config.toml
init_std_router = 0.0088
lr = 0.00287
train_tokens = 292700000
Below are experts of layer 6 (counted from 0) of a mixture-of-experts language model. Rows are named router (the router's row for the expert), gate (a neuron's input weights, with its number), up (a neuron's input weights, with its number) and show model dimensions 0-255. Each number is 128 + 24 x the weight over its row's rms, rounded and kept within 0 to 255. Numbers have three digits each.
After each expert's rows: "mostly gets" lists some tokens that are sent to it at least half of the time. This comes from a sample of Wikipedia text that the model never trained on.

# expert 17
router:107133112161103114178109081135109146133173139141129141160114112151133134148102150104143129068126102105091098113157170131089106141144074155132141141151155124131119201133101147128148120150105137118088110152150130142151124086155118124121098134109140140120214099134098129134171123155086107140121143128124129124095145131170106109144095173092129115115146136152142118102122161089076135115119112138133145115122150146120128125148114142124115172168090114115142120134111167149127152140141139137182126189145148132157168165109116148169140121116139116098121114107117144133136153160121143164115105133118141132142106126134111102131158099156132149153111157122148140133133153168127136143132095151133113116124143081103156137127109138100150123127133111139040084161119105168172170111136114
gate0:168130128126156135146126163107149174133149111136128130111130065099104099154145152121179148144156137116112150102194101146135138088144098133132120164111130126129146161128145123132103108152128082132103129087128120126154127080147056125125131104105133127094136081131126122142146166109121111127167091114165092157146090137134106124128120145131137142102124175167125121144123098134110134121094128117118141128089136187142144129154082133115174152144166121142108123143108104136096166123138180110161091139136127108113137153147084098159159133109139099115121117120096148107123163132128131137103116122186130141136142092121131124172128118128152131161116150124131128135077162116156146137144137133086108135135147129109175100111128129151108141120127078097137113163162095106104096177180074
up0:120124121149111132110127112097116169158188097109108143078111101126077102180150172091165136129155139141120108123150104179141154114115140163118127129148102128138096156146146153125103106192119116120131147070151133134140163039131136111136084111124147164092141139150107097145139135102102116103145117153138121147144095141073126097117099141136127142138118142163116101111124142118111130112110110147166101117126140163146117130093131177091143163140136094128144118128179127097106115126129136095149118168129147080113138123128112095144133112126129135160123116102093118140122138127151151163073139084159083105153131090161110151134137134106158100136128145134157124114083124123129147134129151150103154138133127118132103096107142130124178126182127104122129097158159134142125131168169097
mostly gets: "==", "===", "In", " \"", " under", " In"

# expert 22
router:117158123124108145139131114128129170107147153149140147155135137140118135157107097111160130086112124115147152097151163142090110112122153137126114162151151081138127166150088127134148137142111169121076117160127135144146113077159079172086135193127141109144187118165124139133114088135148088123107145141138169132117143103130127133132133165087135109159123140139135162129163183114120135111095095148119132137142175137168087104150120118127147150136098094078122143098098144124159154198141111118185124138140125145133131128092175156156128128130146120100133135100100152126119145149141108159121107134100097157100139115103107101128138148141157128136113128077117137135139148159150147142125104168117122097117177112104142152110106112103127117117100106132056100164151102158143132119102112
gate0:147121105127071117135117173123187121113158073142121110106108132161129137173130110072124122092084146123114076125143144120133130155132116079110163142132146149137137129167106109125111114133133123148125105125119180132125138142118113185127138114152136122102152095138115133135095112140164081178148126134168141122142089116139130154147120119133049107137121151128140134166174154103114129117118126080145109131087154146109123099165116081171168143118155148117113137139101159107098139116107132144148129134181108162120143129103145119150100091170193159138131120152120154126083116157129112146147109133070135129162152144140113112098113169132104131151141134139089128098148158156152159126147123128092121126129129141130163117139152106113112142099153134150068139109114116128095120111142093
up0:146115097136108100121106165112168130138175122118129109082105128155136135152108180126103101125069142167120109141146139128114127153108118068116137123111085137150112150183158118134152138092112106136130122117130164100097150121136117147161128141141116098110112110169079116140097138113126069189146128106096140119118130104132130168191130114130114096154116182111152139118162129123151175100127153106161138131131131147125157055124116141135189135100127148131121115127116134113123145154132123113161133188134111160125144130094084116144106117170167143103167125100119126116100090160125100153159106116108142085113159092132107137119145095079110145127150141143123121091132088127169153126150091108112121121143111124153144124142150133114106127151157126145085113138116139112107165108145127
mostly gets: "',", "featuring", " -", "\"\n", ");", " GBR"

# expert 14
router:109142125137104112146139116133145172119138120143153132126105111179141126121109116103106147146108112076105107095144140141118065115149083145126118141166153091149114158140115158114130159124111113132114124188118144144143138110147103116087153164105157133175167082129160137146128148158133106101101146124139138119135135125159126140152135126099102134152141130157136107157150191156107129083064134154137135124101147126141141083152105129116119176161109104108137151164135167139128156146086137103123154153137103148097106171102154157148159137137115098108126109144083142116146110132161128130099093161148120161149164108095135138151138105123131112151136159138138141144135154146124157155111078194097141102121148100087132127098117177135171105068103105126087103135126120128158111122151130
gate0:093109131100104144139100142111167124077142156144108106155118133132131077146163120120126148138101139151129097126148096133113097125114120094154082076107141093147153126162089132107146160163126079097138156138099131194100084147119164095098126107130125101172137104150089130156122142132121091128138145142103147122154127099152125169145120118122152126111100130161121172083173155108135148151125118185114144090150104120149142114139132138111124163175128127133123116131146148136139123120127136136106117113140155133121135127097157150129155095131102127103143136123121094143186146128160148150098113142110118170126130126119076169164108120111136083112108158165104170088153068160155099151119096105119129115158178141137133132104115176128117125150083156117114134100154131142141166133141133
up0:159156155151158147160108135080095122158128134087143163125180075161116094112138127101099124137102121118113127100166105117117149158154151158108146119120148161114065139140177129177135118114141143110113168122132110102068121151121119135112147156146136153102104126136139136124118073089153145105114110139115076122117151163113128138173125152152112172125112132149122132128124165146113123118117160132109123126100117138137116143083106110128123162120115147101110155126136149119109103171133127097119157130112143119107100098087111148117106120102137130133139108121131149119101083114188120131156191144126108071151178121117137103132121102122113147104139173122121113140080132125126160143116119130126141157090125089144151131110130090141153149126098075100138116145155138207145117098160149
mostly gets: "iv", "ac", "ub", "og", "oc", "uc"

# expert 11
router:109153145143132134161136122138141131119117127139132116147105119146120104155121118142184106098098102136115132096161163134115085109168107144175141146137111127117135184132068119132168150157126131118075128136138140140170141083142073161148143135138161091153164122141140115156124092117107138152139168120121143122107204118163109151142125141103119085106121150182142126154165153142128103074114129133112151111097153112129117090135110112119158145145110130117138105144125132130182187126122160116144158140140126145141143131107140106152118114101154083085099121159105101132127152145124121157105097141116096168117123125121130080112140127126149122153153150096123136154150168166143156161094102213134116107116154096098142149131135145115115124125101108158109113180108098151121123101134121
gate0:123120086120142124117107137086152119118108147134139087105094168110114146132134152080133134130084089135106158089138112147064131139123148159135126189132129128112149110137169098159138135130116158115157074088124144111146103177156122131114151143156120084098086155152089164117073117130138139121115134109140174136113112167137099116115142110090158123146148157181123131113129138089089129096106153185113140148131120133164127108146117104138134119176143138191112123137117164103124179166076082168111101135116124126141127131175144111158112103164135091113147087160126140136114130094141134110135102111118115145188116147102112174137155140133144157112147139125084113145103125110116110147134109142159158138108158121102125119143115136142117144144132101159164136150122144122109124121111121
up0:125107108116110127123120127124099140135101136125118144103137101118096129132147148135129188133135164059146119173140094140116099096124140136100138121135121115148151092109130160140135107117080083154123127106119090166162110150148183103103137111109105115132127131093134161130188136195145119154137103121142084133106081114089129101129055146102119075131165141101123133112104131139156117137141122160135142128148160156074157127102141145137152181119161129100140152168121105100116090085150111119128085100142136151128115109121165136118137140138110150102131113129144191118119118156124135114115111153161167126108155102114114131129072124167125157115115161162144096175126139155142132139145135124120136163135135151083129142128138110152124146129125166106113144110141163097142087153087103
mostly gets: "ó", "ari", "',", "ma", "au", "ja"

# expert 16
router:133128150164088094133148104140143164159149176161130136159147113144137135149121108137141123111113113127115133111127157151103090117139083133131119102149165116135156172157097141126161152138106151109100111148115149126145136049137151137129111184140146131129167100132133124120121128152108115124113142142135102146117103147142127116131105141095132120122138142144140122117139154139103148075082100146122129105096155159127076110130141113110163145171094105070144140129143160116173159170142162110159149183110129137164154121107152132171155105143141103129115141124091152106165143115143123153128073114098104158113170156125112099118125125116158092154125143119150120170134140139151150154112089150110155098107160115061125141150125149102153131116147080168093095145128119159160163093109095
gate0:107154158138080115135183130117079092125104143091142113086122094104151123096146129130111121106126126113146103106112121133124127154154105128129143114164129150132087118100151099146144107106126112170113151147166107127141119085084134127149103116158146135116199126144130136116168135122151144113141119113097125075123111141141100086105173120128159148103137125123110133162142153164154184096144100135098161119079136119109128125098125160125134156133172131100121125111173122103142153151105140130122129108174172116132158104112087151135106137110143081127118117149169108123142159100094131078137138108106186133172179130161112146135104137129128134149080127175144157146129140131155143161140138107139135090100108091098117112120133147098110125171098154154127148076133120120166133146166120
up0:107095165132178139152128143088100171155156145140100134134136104121116149129128104107136193131104125152158144124131121190107074144079132148107108157092153126122186101144141119152130124108168119103116115088128147156128133056089138113112093131116124101130171147131148128132089131095160100082089114107094127114148130171137120094118123120146136177101126137162144152161100157110167126142147104108158116109105111119136137121113140117111103154082135132161107068092144126076135137135137125109136158119156131147145143125097085154145106123128133083093114126105127114112115133105131131145155163122104104174162116131151107119132104163129102145119097144083114149157133075148159112163134117149127149128131128095134099129138158102132087138175109151145128130118118147167123134111124142
mostly gets: " ", "–", "′", "_{"

# expert 3
router:098140120147133138144118102136120154128154156135157156115144123130121144157131104132151115086098098090075118096148157171102098102172114151159132128149121096153179149146117136133152146137075127091093119133164135150147125118125137140106113139128153099132139118168145129132139146119149101111125140111125143156138138113136137131139119150118123108155153137136110144135146155118100114095083123150157116125118138138153054092165094090102118162151077099085156125121136146126159152180108119139143113150131121143162162150119169138179130131145153073100118126114107179114135168141157137145119090161109118168099133131113093083128144130120188142148131166099168134153144156155136139166094093163101141137123131093098145152132078140110145112094137093154089104149123110133143119086127098
gate0:151141104100120069143148121123132094151139121134181112143118124171132149129133120121120143093116132112134108137141096155117149094131110130121107107121128110151125129094106160128117132132119086124179159135110131150131115121125098091139107155107127131103136150103107149139112133166115112151158182104132110126083088142148104128065128073112137128153151138133099084166136165161137158118140156151119137105171135125175139131149132144114128123179149134154153142125136175129142152150126092124152140173139088148106113119137145134138172138139134142130142159166112116114079143162089136145102125103082137151142135126133111148078152109114125113112120088104156136137098137125129135158108116056162184143133181093074122123110139146109164144117107149114183163116163121109112114122065115
up0:154123140094144135137111106109096115139095117093142115146119133100150107141100163153117113123130087114096123129088148096155129146125143172122138146122096110129099162176114103144138163151103145125104092135115154112140180152153113156149136117137159101142101157122104119141175089137139139113153068174132117089128104122112132146191150148110100103124092124135132141056128096088162161120097124120108098110122094110137081130097091088152112107131112134124141137148154128131081122122161152107145117127161138126148151169122069129140140106108200132116140120144136149156156111110121139122141111122126138105093126152124143089116079176171092142107118123125145159159136105108123110137177113143122142146129121121148160140147144083126125094128134147136087066149110141140131112125161102
mostly gets: " Clem", "258", " Pseud", "anth"

# expert 25
router:088188124130138135160151124159107126130115128145159145139100125149145125119092089133153114082090121093068146093133143127129089137121108152132146150150141123115137123178082148122172146151102118077116116164135136120168134121147089142122095134136154119101186069149094134123125114098104097127131153121122125150141116124130128152144141147127110126172164110132120135147176144119095134108073113111108124108135157138136105119156121108123168144156069086114145133131124145130142151162155107143137122168143122141175140184134160155142151107123138096082092101124113133145140163128160086145110101145126130185120142118102122103126154142163106134154154127107144142146163142151146144158104101161137151117120159102097186128134132147130138107119123096152095107175150111131144156083143106
gate0:107144081111119128158139104155156099125145147148137124108109163121131125111112139131127133144113123116153141106116142104144121168118154146109150155103143147108163148156084103108118112144094162130106085135125115105166133118153138101150100116118107105117139116148128171157103101128106143123101127146093117151180116134145064155145107135130097102176132080090118163123129144110135110141105120115143139123171158105144080098203124144102152097124118148152157123116102176150111123118127102163140153156126157160150101076122176156120123120123130112180120126145124116126143129115130147119128143131143151187105094145128136101121136151129110143163157146179133114125136138111162072117136161122149117140138081098083087166116107117114116127118078113139105103132176164070124134121128068
up0:076138086136110163121099098115184105108133144138171112100091180134112147110088147105120149130111115127134110116123089100094113143119174124125168163119154143103143139177158134110120134157130141106091062111105177105124113119172144076133160085109136106143120135155132131148116132130133151092097180118123111128167138156145116111106151131164065117125115158156140134116125130118098118140126144185152147139154115147146119161133136111114131090160108160130189151166094124112118158127113080129082143164145128137154160103155130140136126134142158133131131143165177146068113111124154143132104146119117152126136135125155151094118153099090129118081126146146113138119130116136136111119144135127135160109111116111105151156121083111128125124086101111102121160092157131136120147131078141
mostly gets: " American", " National", " German", " High", " European", " French"

# expert 31
router:103143118168118124136154126177123132151130155140147134135099145152128115127094142133165129093072115103111141101132143179054094130168079135143161157120136099132129154158115163129146152167125160159102117138174125126168121105144119133098102162120144101120157097162121132146168154132133122090115134142135117121153137105144130131157103128129128131140140095155113134124154163124095132111115086134119168107142160123152102131191127097121161180155117118093131125151116139118135141166125175150168132155135109161142156152112149109141157124148117103122089114140112163109156134140142091189128096135068111160117111117089113116135171145154169127127108133114126146151131175137151148134143086146079153121113132096079129150109103134107130094099103108151100118155153093118132131088120128
gate0:154148168139085145147124133100129117099140121181178153106132148172116156158102148131184086131100159115115118077120126152131147147125133092089108133141114127138117146153146102151113108147140134126102104124117138087190174143138159177109113131072138184063110104110126096139127130138084133131107113187143105109134148122128139110108083122119152125155135122122150105135168164141125129106159140103133105093114087169116147165122147102112138135103117133124133144148116156105124164123146132165103150133170132142118135110128118070118134120169094145103077136110154154139097151123133141142117120138078162136147094104156134096133131143137143146111091146161134117153129117149171120073122120156084149088098121136115136115114111108131149089124151148138084136113149120135133112166117136
up0:125115094138084124161129108089096161141123124144144116136134142110117117150108142121096139134150125110115156113101058168130131138186116125134131107104133090118176122104126100124137092151105097110154121114136111113153200151120150145161124128137088146120174158092103111166131137166121146154124151124109113141122164124154143116096070090080122159139127166159089124169134097102127102134142079157159146103074103154125169182086121146123114134094140095082109158175117146127152156125116116109125111137118165129126096131135112093114124132155132128139091121086107153109127119128066081151097125124140109108134160129132135120158117130121161130129094149129124136135102123137143097129145139180132134157133165099114117105124153166107143131151155148100155119133162154132118168141143147
mostly gets: "\n", " |\n", ")\n", ".\n\n", "\n\n", " =\n\n"

# expert 19
router:096156128131112139160147094152143169141136154162155140123132113157142111144115120146146129126121122122111118107167141178091110118125087130127156127137116099156157142127067134140182168171096168116109113164114141134181120133154097162080125190148148114107143128134103119146140123134151107118095157098104175138125152090119115120158148168098135114121154133135145160118114152119109137103080123145118147132150140139143081122166118100111124136174105106111142116118114148117140146138130099130151127146146114184149135138118127125139139160122145112103123116131112171109156127153139126177095105149099095141124128099112066114134153094152126121134114144102105143127149151150136164165086125145160182116069181085101164130134115154086127116101149089139096103159134101151163124110140146
gate0:148145109111149069179189150127128118118114135106084132145143151128125114153140130102145139136140147118136112111127138097121151144127132132139157137143142119117157114173129126161158108145115108093128108118118154121181089159109128128136137163160141141156148142104152119099091118117123142103132098085160096104143143100143131107087160152159106150138156091158119122158123101126162164106129121147125132090095119147121140107108080141118122108112109104096119124111150141115118079127127130109112112130097136103148132133157141145109149168159090103132117180130111195146136133126129138170097109121104143133146093108121162112151102154148117116140144066147074118148161145136154183053118083120118123139123141138095124104116150181148152158112094099110134109141097165092110126181134163
up0:111166140128132100124169120133176161124144111114132124120136122133136099102122159131106134144148128146150140149205164140114139135110148127123120127132136132142152127106090089127160089128092112161103112099127133135155115147134116145127177193181141144124121124134080151137107076108142147119096111087146115103135111094082109061111140136116083120144131129129137074080158128155117115138095130176156164126120162132150100145124108113092115105116139127109121132092145160139109123134080113145123135076130101110123126139138105131120133139147088126165127109126117154177135126146155159147154122109125069151104125126092138130138153113149165115153136082118090099115099136113119141115143178157157128073124152167107100097128094142082128149118158154108130124149150153150130125176154134
mostly gets: " for", " with", " including", " include", " among", " using"

# expert 2
router:127150123145124123152155127166108121121138179161131138137113106144165122120088141105132145092110095117111119100137161153090086135125117150131144119136162079121168174130090159130155151160114146105099146127171108135148174104122093123111157129126178148145163120130128153144153115172144109133110136112144168120131154120156133137135098148117141107136141110158113132143126166104119105119109113141122119092105138159176108104131108111149146202153068111089155131125117155139141131137132150147162134148138115145149143147114133134172139164127149095093115121131093153110126140130113094124128101192110121157088184142085119119155141120143140132149123155102147139144136174145141146155125120163079145142085112089060168151117099172100116104106092112134096088137127124143145140107145115
gate0:155130156128124112140151102149125125111121144130129162178071132128174120094108120080154144150138115138149134130103139096142102147143095097145121156116169116124154091130161133133158124142110096143168104141141078121092120115128076125119157176082146117153166129146116120164158109105099091124124151108109123142109156104138122106092200085160155127143095085115085099127127129147128083146113065167111141079110128135143182123098141082165157129118140146100158112141123103104169116141138144127140136124094131138121105147152096159139151161141130091128128153142122099144130192085135120160148137120101098100142101148158141133107098125128101095131157158102143116132122102147136114135107137112101124144118112131096160100098107173151118146164117151142127105110139159113152125120120127
up0:090115133137148102123133104122114110108128084126142115082166077139083151151141138170104161134137124136106128127141132178120144130096164178116146126126077097097110163112125138126134092119130143103082135169103141164115182123136140107140113109151097150133122135115121142098125113141147150154115114129096132110139081128082120112163072116073126163116115151146127155135191119105137166133122144108151122151155144138128103081134149144087111132136143130175131118120191141087115176145088152135111122143115133132150150138102137113085127077143142170124105116138138144139121109106144151087103115133135148160113188130103112114163138143120127118103148112114143122120117121138103180139144086115154141081136123166121096165158150099084136144132106111095137180142135121105108151131131133
mostly gets: "00", "35", "33", "39", "000", "02"

# expert 27
router:107119094159137104157127107170130146106174164126134150141105120174152144131098119137186110111104114060093094102145141116109112127141094144128108172173129100139196178145129149113150152135084118107109130165137100105140130107140109143139122149096139139176153118129130133177165141145132101089105155127141107141121125131171127121125138145105112151183156139140098109170136138128095128121103121148157155127143161093110110142146115130140166149165134092102141147159114124147155126143127104124149127144125142142150150145105134135170132147133141095123103122097098190138177154107115139150130085142136136160104134118102076116143163116145108138140128158080142126140145155136157149156114107162108155103113131104077154120110127145114133094084132115163098076142141094123141124094115143
gate0:138136109109131163140103143108144087097189145150094150130138103179096136117108124124129099130115146113104081100150150175130122118138133140118152126145094110163145102109108137080102141129160100089084133133137123112147137143114087134111138100073143199122131129118115144108108154145141145109174140151084141146121155144086131149175110146180132136121139157147148097111104107166050138145157116124093123061155124134113126190114095145110157132107106118153115131147148135180154181154123109126146130133122107118139116115117133157104131116164101110131091122071146157162132139132160159123118133130122130123133140083114160133108149118138145148138158135110153127147100095115142113121084125114132145136126109121123139096158118146150136147059121148135126087123147118116157100096134132
up0:123095160106112154115140131133087152175115130086134060098142141114186103112160108105086162117137103141111149109114138078143114117121133120150096132112166112107133123105130117185156114127158150157158085142150112141107113154126161125128123181164100078121112138160131106154149107101121106112156092120131119128122114149179096107110128112085128092153087111063101144127148188111216134155118123118181119167116119172117123066124136133106124092119110145121128126115120148094124119110144128124118132152131130125124094129141091148100113132119144140124114130134120122120171110136097117147108147126125106173126112151141150096144126126092131153127086121159111151133151146166104144151145105083151116119139147131152153140140136146128108115176129114150112167136111133153095129151108150
mostly gets: "Personal", " Ex", " inter", " sub", " con", " According"

# expert 21
router:102161141132120086166159117139110126129122162172153155157123120180140114171101129110137118084138087084083141123147131166112114122139101126117145135156149082142141139131104153130144166133106152085102093166143121138151178116127080149082131145107152139147152114138102148131155124125136087084133150113109148151122117116149122109157137150133123103164133123161167134116149145116102138118096120142125117111125165155145115088160096105136143175179072119112156106128118166143207125134115154129146126158153119171150169151106122136179154108149106118108099118121086148144157127142180097124116093174108103129117132139100129128172160119126111098149127150102128156156116140165138130153095113136111138112096148092080152131148135134122150131112117123152127115133165092133123160113130122
gate0:107142129107106088153114130151103146098103169146096150097124155114113111122115158120123138130150133103128127151114146119103135082106085125146144119165174094136178129168164130118162161141185091142099141156139141089110120123167141112093128178102158115113115132180122093135166155131110125120129173104133131107123124142109149122140130109167157125114130155115166109132143130140176162149168099107132147094093137122122155112122119127123111087155122123147145137143165086121136123088120114122093108189107135150141172143146130099155124128101108096119119138121118140120120138160123160074181128113113088148146131138148137119127120153149087177132122111126181144110141143128107124164141109087118116145127128116108041114141114102107136171151111119115095087116096147117107169129154146
up0:159124122141155169103114118115149127149138105101144154159135113126123151106132130129136101162112141144130124082137098142155131169110139113127133128126099156142107092125106095172117057104101152102185115093112119156145126145116128124119124099130083134124186141072150157105138102099143156141105099130137161158126153107154149105126130148117055155097105085133095173132131132138087105136094139145124128136153109117122109142119132118128109124127156141129130107126111176100139130149129164173162165102117134087138085152148126139095114130137165150122140141071170105133131116091121114142099143124158132111164138120104118128159123118144163123103104153143062120163139074136116142107137153120126170115124114131153179153126113167132088106074129118102143139189121108132132090131119106
mostly gets: " three", " two", " some", " five", " many", " four"

# expert 6
router:118148130139125129169136118141143133145137137134127155121092101141136138137104124114148148061111127123074151112126119142125094104174140152133142110111161120132156122127122148117158120172105181105090096156132110135156172104136061146115121163154156119116146080176134097124169142131114096097127131117123110153172178134168105136128117147136134122124150090140144150145138162106107151104139108147117117102124138140141112131139113087123121178138063113095157135114118163145151165169096138149125154155131135151133145105135161178151140130150128074067106104115112124104165164155146110123114116125073108163125140148133101136165158126133153117134129133115146120140159150162159125170116098195141135120136141096081158140124138121113112136126089094150111117149137125150159144102094150
gate0:118139159115109133088139127172138129080170198110120098129115121095110096129160099127127137129123153148130180091130119150116121115125139129144117132180144141139115109133109121158142102119155117111140121097121123170147092123130083161113121145112144159151126164116153169125117131117112076145137119106113142091120112129125127084103178130121126148094115086139163132211114120077152120120136134170101157171082141117153127145143190124154146109125101100130138125125096155127169152155209150115143156095124073132107151094116162140113144136126155130151100142134120133123147170107121119092138117131138128085149128125107162100144102114093159124135109140099119133117148131127122136116175124094101125161112145161106090162166134126110111126103108136108103161105159119153132129149103131
up0:135095139141125144145129126113114115087117144108119115091109096144163084153129114127107132151091142151157109114140173107130120100150116121106095099140139132096125097153150114119171141102138104129102126142167113123160140122176121111164143111122148122120110143126172157130143110068149124115165080082149138141068104140153109128059141121127139129137112159157197156139133107119111138138127113153137137115107112131142162136095137138169140111146095136187143148173110122127138150107140117105165123144133079131111099121089109127161116122159105125102150150138178160100152136091131095038122128120169151123154115157134121116140124093133111117141125111173118139124126101125135175139135109092165099127127108125113130101122118134098106144158139123124099129137095165152169099161085088
mostly gets: " Smith", " Alberta", " Williams", " Ohio", " Johnson", "ford"

# expert 7
router:120136121155119118173127123192128158113123139154144160134118115148112157116114128127157123124119127127084138114164164177076098115143112118124131120170144093126151133118121130130138129145091184121115124129117141128163129096129104127133148130108147123163152119172157124126166114139137085092123146140121124171097159107157130139143114136107107117134136114133120164164145158130125135107117094151132126105120151146132123144141113119128156143148097103087164130153121187127153149137133136133166157177136116145142128132112157127161141135131130107089106163089105151126147169114115099135099083182090078147133141155096145080137167126128169137120148136129151139158147116149129159162113117131101175093134183097049147154114081137104126125106075100141126098172107105137161164089127147
gate0:115149145159098127118167087131085121141138152105131120150117110116156111106151104104159173128130110117142129143131132114171142155116148089101102185106154140099181113124133182129126181134114145103078065119125147193127104140106117127113148112128139125133112127130110118098183121163146182128086099140124139124141129140071114156178132102076136097170141162124140119138101120144116136143068145139158151147148134166142116102122139146138093142153128118112120126121123090134112109127161126136123087102133150145121128092140116148111141115137093114098122122136091155093132148139144160127095103118158168149100103093081097123160120103117097157140117111106141160125107123156113093120150163154129136096119143174111115175136127137125123113125113147099157087143139131100154102161086143
up0:126114142118109115159109085123126131128085112112085131126097129118124148145170112142138133091096129174125185108129143111126116133133136078122169097124133129152159123114136144105114094129092131124149115098113104129147108145122121119116155111143168120174105124126139118175164151139171125120123078123130191187148106152144131108135142087125112131138107157144140125159106177150101121142095075180095117138099074110122119129122140159154117102124124113074147134116102161097103115136122165103074132149108141152155111088115149102095138128121096135146132129123117157129123143145133151159132079109145110106145144145147199165134146140136135151109113149134080093134117119145138135109159120114087151163120143120096102167106115159130140148155158187100112173129119124153155099150160128
mostly gets: "199", "202", "201", "198", "197", "196"

# expert 12
router:136126137157118083146136103142133125132124160170139151120107109150124133132099098116143111098056128127119128110130138153068097112122095132145150126140126120144186135135105128126153150174105153104121140133148117138156155145161066130147102166127130153163145098164111129098151104146142091108104097130118126162107144141150135154139167167124114123130097135143137111155151169109108125138113132159113122075095144129146094107155079133117152156181102082103136144119113169175132155138154147116185132171170127152149130164132156138133148131135138102091101094150110150084105166158140136133125114141109149144138119135093130134172128107120143126141111126102109120111165123160127142146115118152136148085131161065079183129157091124136143135149095113129120104160155114148138147087116142
gate0:153107135130134136122122126152132140108144133161117150129080111140113122141128133141109099146116195142155100087133140144115160126139093195111135105114124143154149132161123139155139126085159132091138087117105115122136119101127115158170136167108147102103096181141098160126114185131091136171115109115127127137162138127166140150134139122132116071100110135175148097112134166148132158157060115116141121090124123148119149191122167183172143127143101119107138112100138111119112141093153169118139116099100118120108119123144125120136167114156115125122131095152103149115169139132139124117133112156101148116101064141133128134108128145120150150144110124119124094126127117144100099090138095129155128151114125115111111144148121147121091126105107177089109088144082109178099132146074174
up0:105149124127119145114172157126091167112083089114155111110185140115104143148110142113183059149138108100124132151151117145173074109121144142162106183128086139058102124140129121128123100115167113110159136079157155143100099122116162144121096116123126111131165124100147142113140076123178161148122150124097119139127154142102115117158118140137155167125177118125119179161141101096130114141142148124122133131090133123128139106118140127121122105115113167122144087145136142146138105129128070137137134146129148130129147132191136106138091110096140097130121141119136137145086101125098092147122142103175093120117154107121130143120129138127057111127116151118097155109153135140155135119140144142112150124130120099131159111127175175083151131097153111140147167139119168108146132119132103
mostly gets: " released", " mi", " used", " began", " known", " due"

# expert 26
router:111103146157137135169146101153147160146140125135103108130099083137131137135090142109134128125084121099131101119145153172132116111133098129131145143141165090125186163146114162148155116170115155125109092136182121140126141131122087140135120138100162121139154077135146133106158124137161108140080158154127120116141156115130152135139097166086147139132137120113121139121115155080059154116076109118131096116125162138151103093134133116139136122195107113101105117123131141160149151144109147131189134157134116142115125137106174134118159142143161090085102131089131140117156155139111133146096101130125109162105161117117099116121161154135118127149144152118134135120140170146164151188084090174127156116132139140075174158107126131100134093137124101158109108142140095156173144142127137
gate0:109091114115140136091151126131130162162148130133088130138121155170162110145114148106164130128081163117136148149142156119096131104089127125132129133093124135110136123164148132168110115141147106076092152129135126134137152051128111120097175084111187134150148096142118133142092145122150134134111110123114137146140121111165137162126118139082143114109112147098124155141098105100125134137130157089101122127098143069135106115126128127151160105144123117097099074082126151112135163094108174105171119108130124099103102132096129126129147088154177130138134117083142138112123158182156152141115184139154129142120114145138153156164117177137111125132121128153135131139131174141160159158102159107133154134135098126090089132141083154130140157162110137124143108118138106123160111180087154
up0:182164115114129105124121126091149078119105127099130098117084101118127134123146109136128101158149101171097124114140130135115112175128114217126128147172129107139125118119126146150085138120109121150120173144133073139052147129079126114124125163149121118131148094133091146105126103143138125115137121090134153131117135129118094146148109128103069128114154090162134109133135131105110156153143155140152108148117140137126125116143120142143116123111106130135113159139140118136124126173147186091171133137142142104146134160159114152126143125101110117140144145163114162130157113141121131134092126124122182107134117083098185111102093123101123090133121130108146068150126128119091131121126119172136172155141156133149170184183158130109186123155137116134104127132141125133076108119099113
mostly gets: " Brown", " back", " should", " Bar", "ack", " Kar"

# expert 23
router:120119130129143122134128105151131163127150133148175154123120110153128109152107109149145112107089116095093125119140163136134097106160104151140142154114130073105174186149115128131132147140109153139084122124162152170146147094135075135137130148152173131138177117155151110184159108132136067100114144116131106124109171130155119106106117141108131107142164123161136136126163168115114151115102117125109159108099151128128105125148131092123112148159124081110135130152115141124170132148095136123155107156140135153158141154094168122171133136132138082088109121126114194109153168128120155161127092140131133189100143156125102097147142128173123153147143137137125121118137181150145138145111099180119145081130151095095123146122132136103146115098115087147071100154112096129140096110106120
gate0:142058088124122068128123120101156111175127111132130126148120112101162151089149133127144090129124103147135118090140170135129111124134128105150128142129080085138107111159138123129156128149160147153096103131133127152139138090159101136065117146098105108141160123115176105134166121100136125092134127147115109155134101143150109116132167160114100084104114121147170147153134112092085111139139120140114169098096154134118110163146105135103102102133114128154100127133143133110153145112141157137144127144117114119130109122085128157118143117170144114140141121116139130104081143152120102194095120138114152129133135075137163102153092095140196173071170111153161108144111145131175169136118172129129133104148128131105120119140134132138121117189131083114123116104090111136147122144151093
up0:118107119108124119107120115086131102156100091160122160154113120082118131105159136146102075102111159144148097108158151147138129133127129147167109147152151141169108130157112139138147141126141132143166121119125137163139141051198152116071130108139107086133130120131164115164132110121133170101097125165105125138136119169116107179141109150118128101122098135098173147128123118134111117096101150109110100092088175124136129156134090144152072142134098137125133129128114140107139141130104179140137102143128125117110143107130110107149134114121193157140152129167153144104098159150079166138109117124133141124079127117142144113112120102149114144119126110172157111117183149152126146126136140136118116094145130098123115176153143131137111139142120084177120082114133103113091063094130124
mostly gets: " Al", " Ar", " San", " Sh", " El", " Z"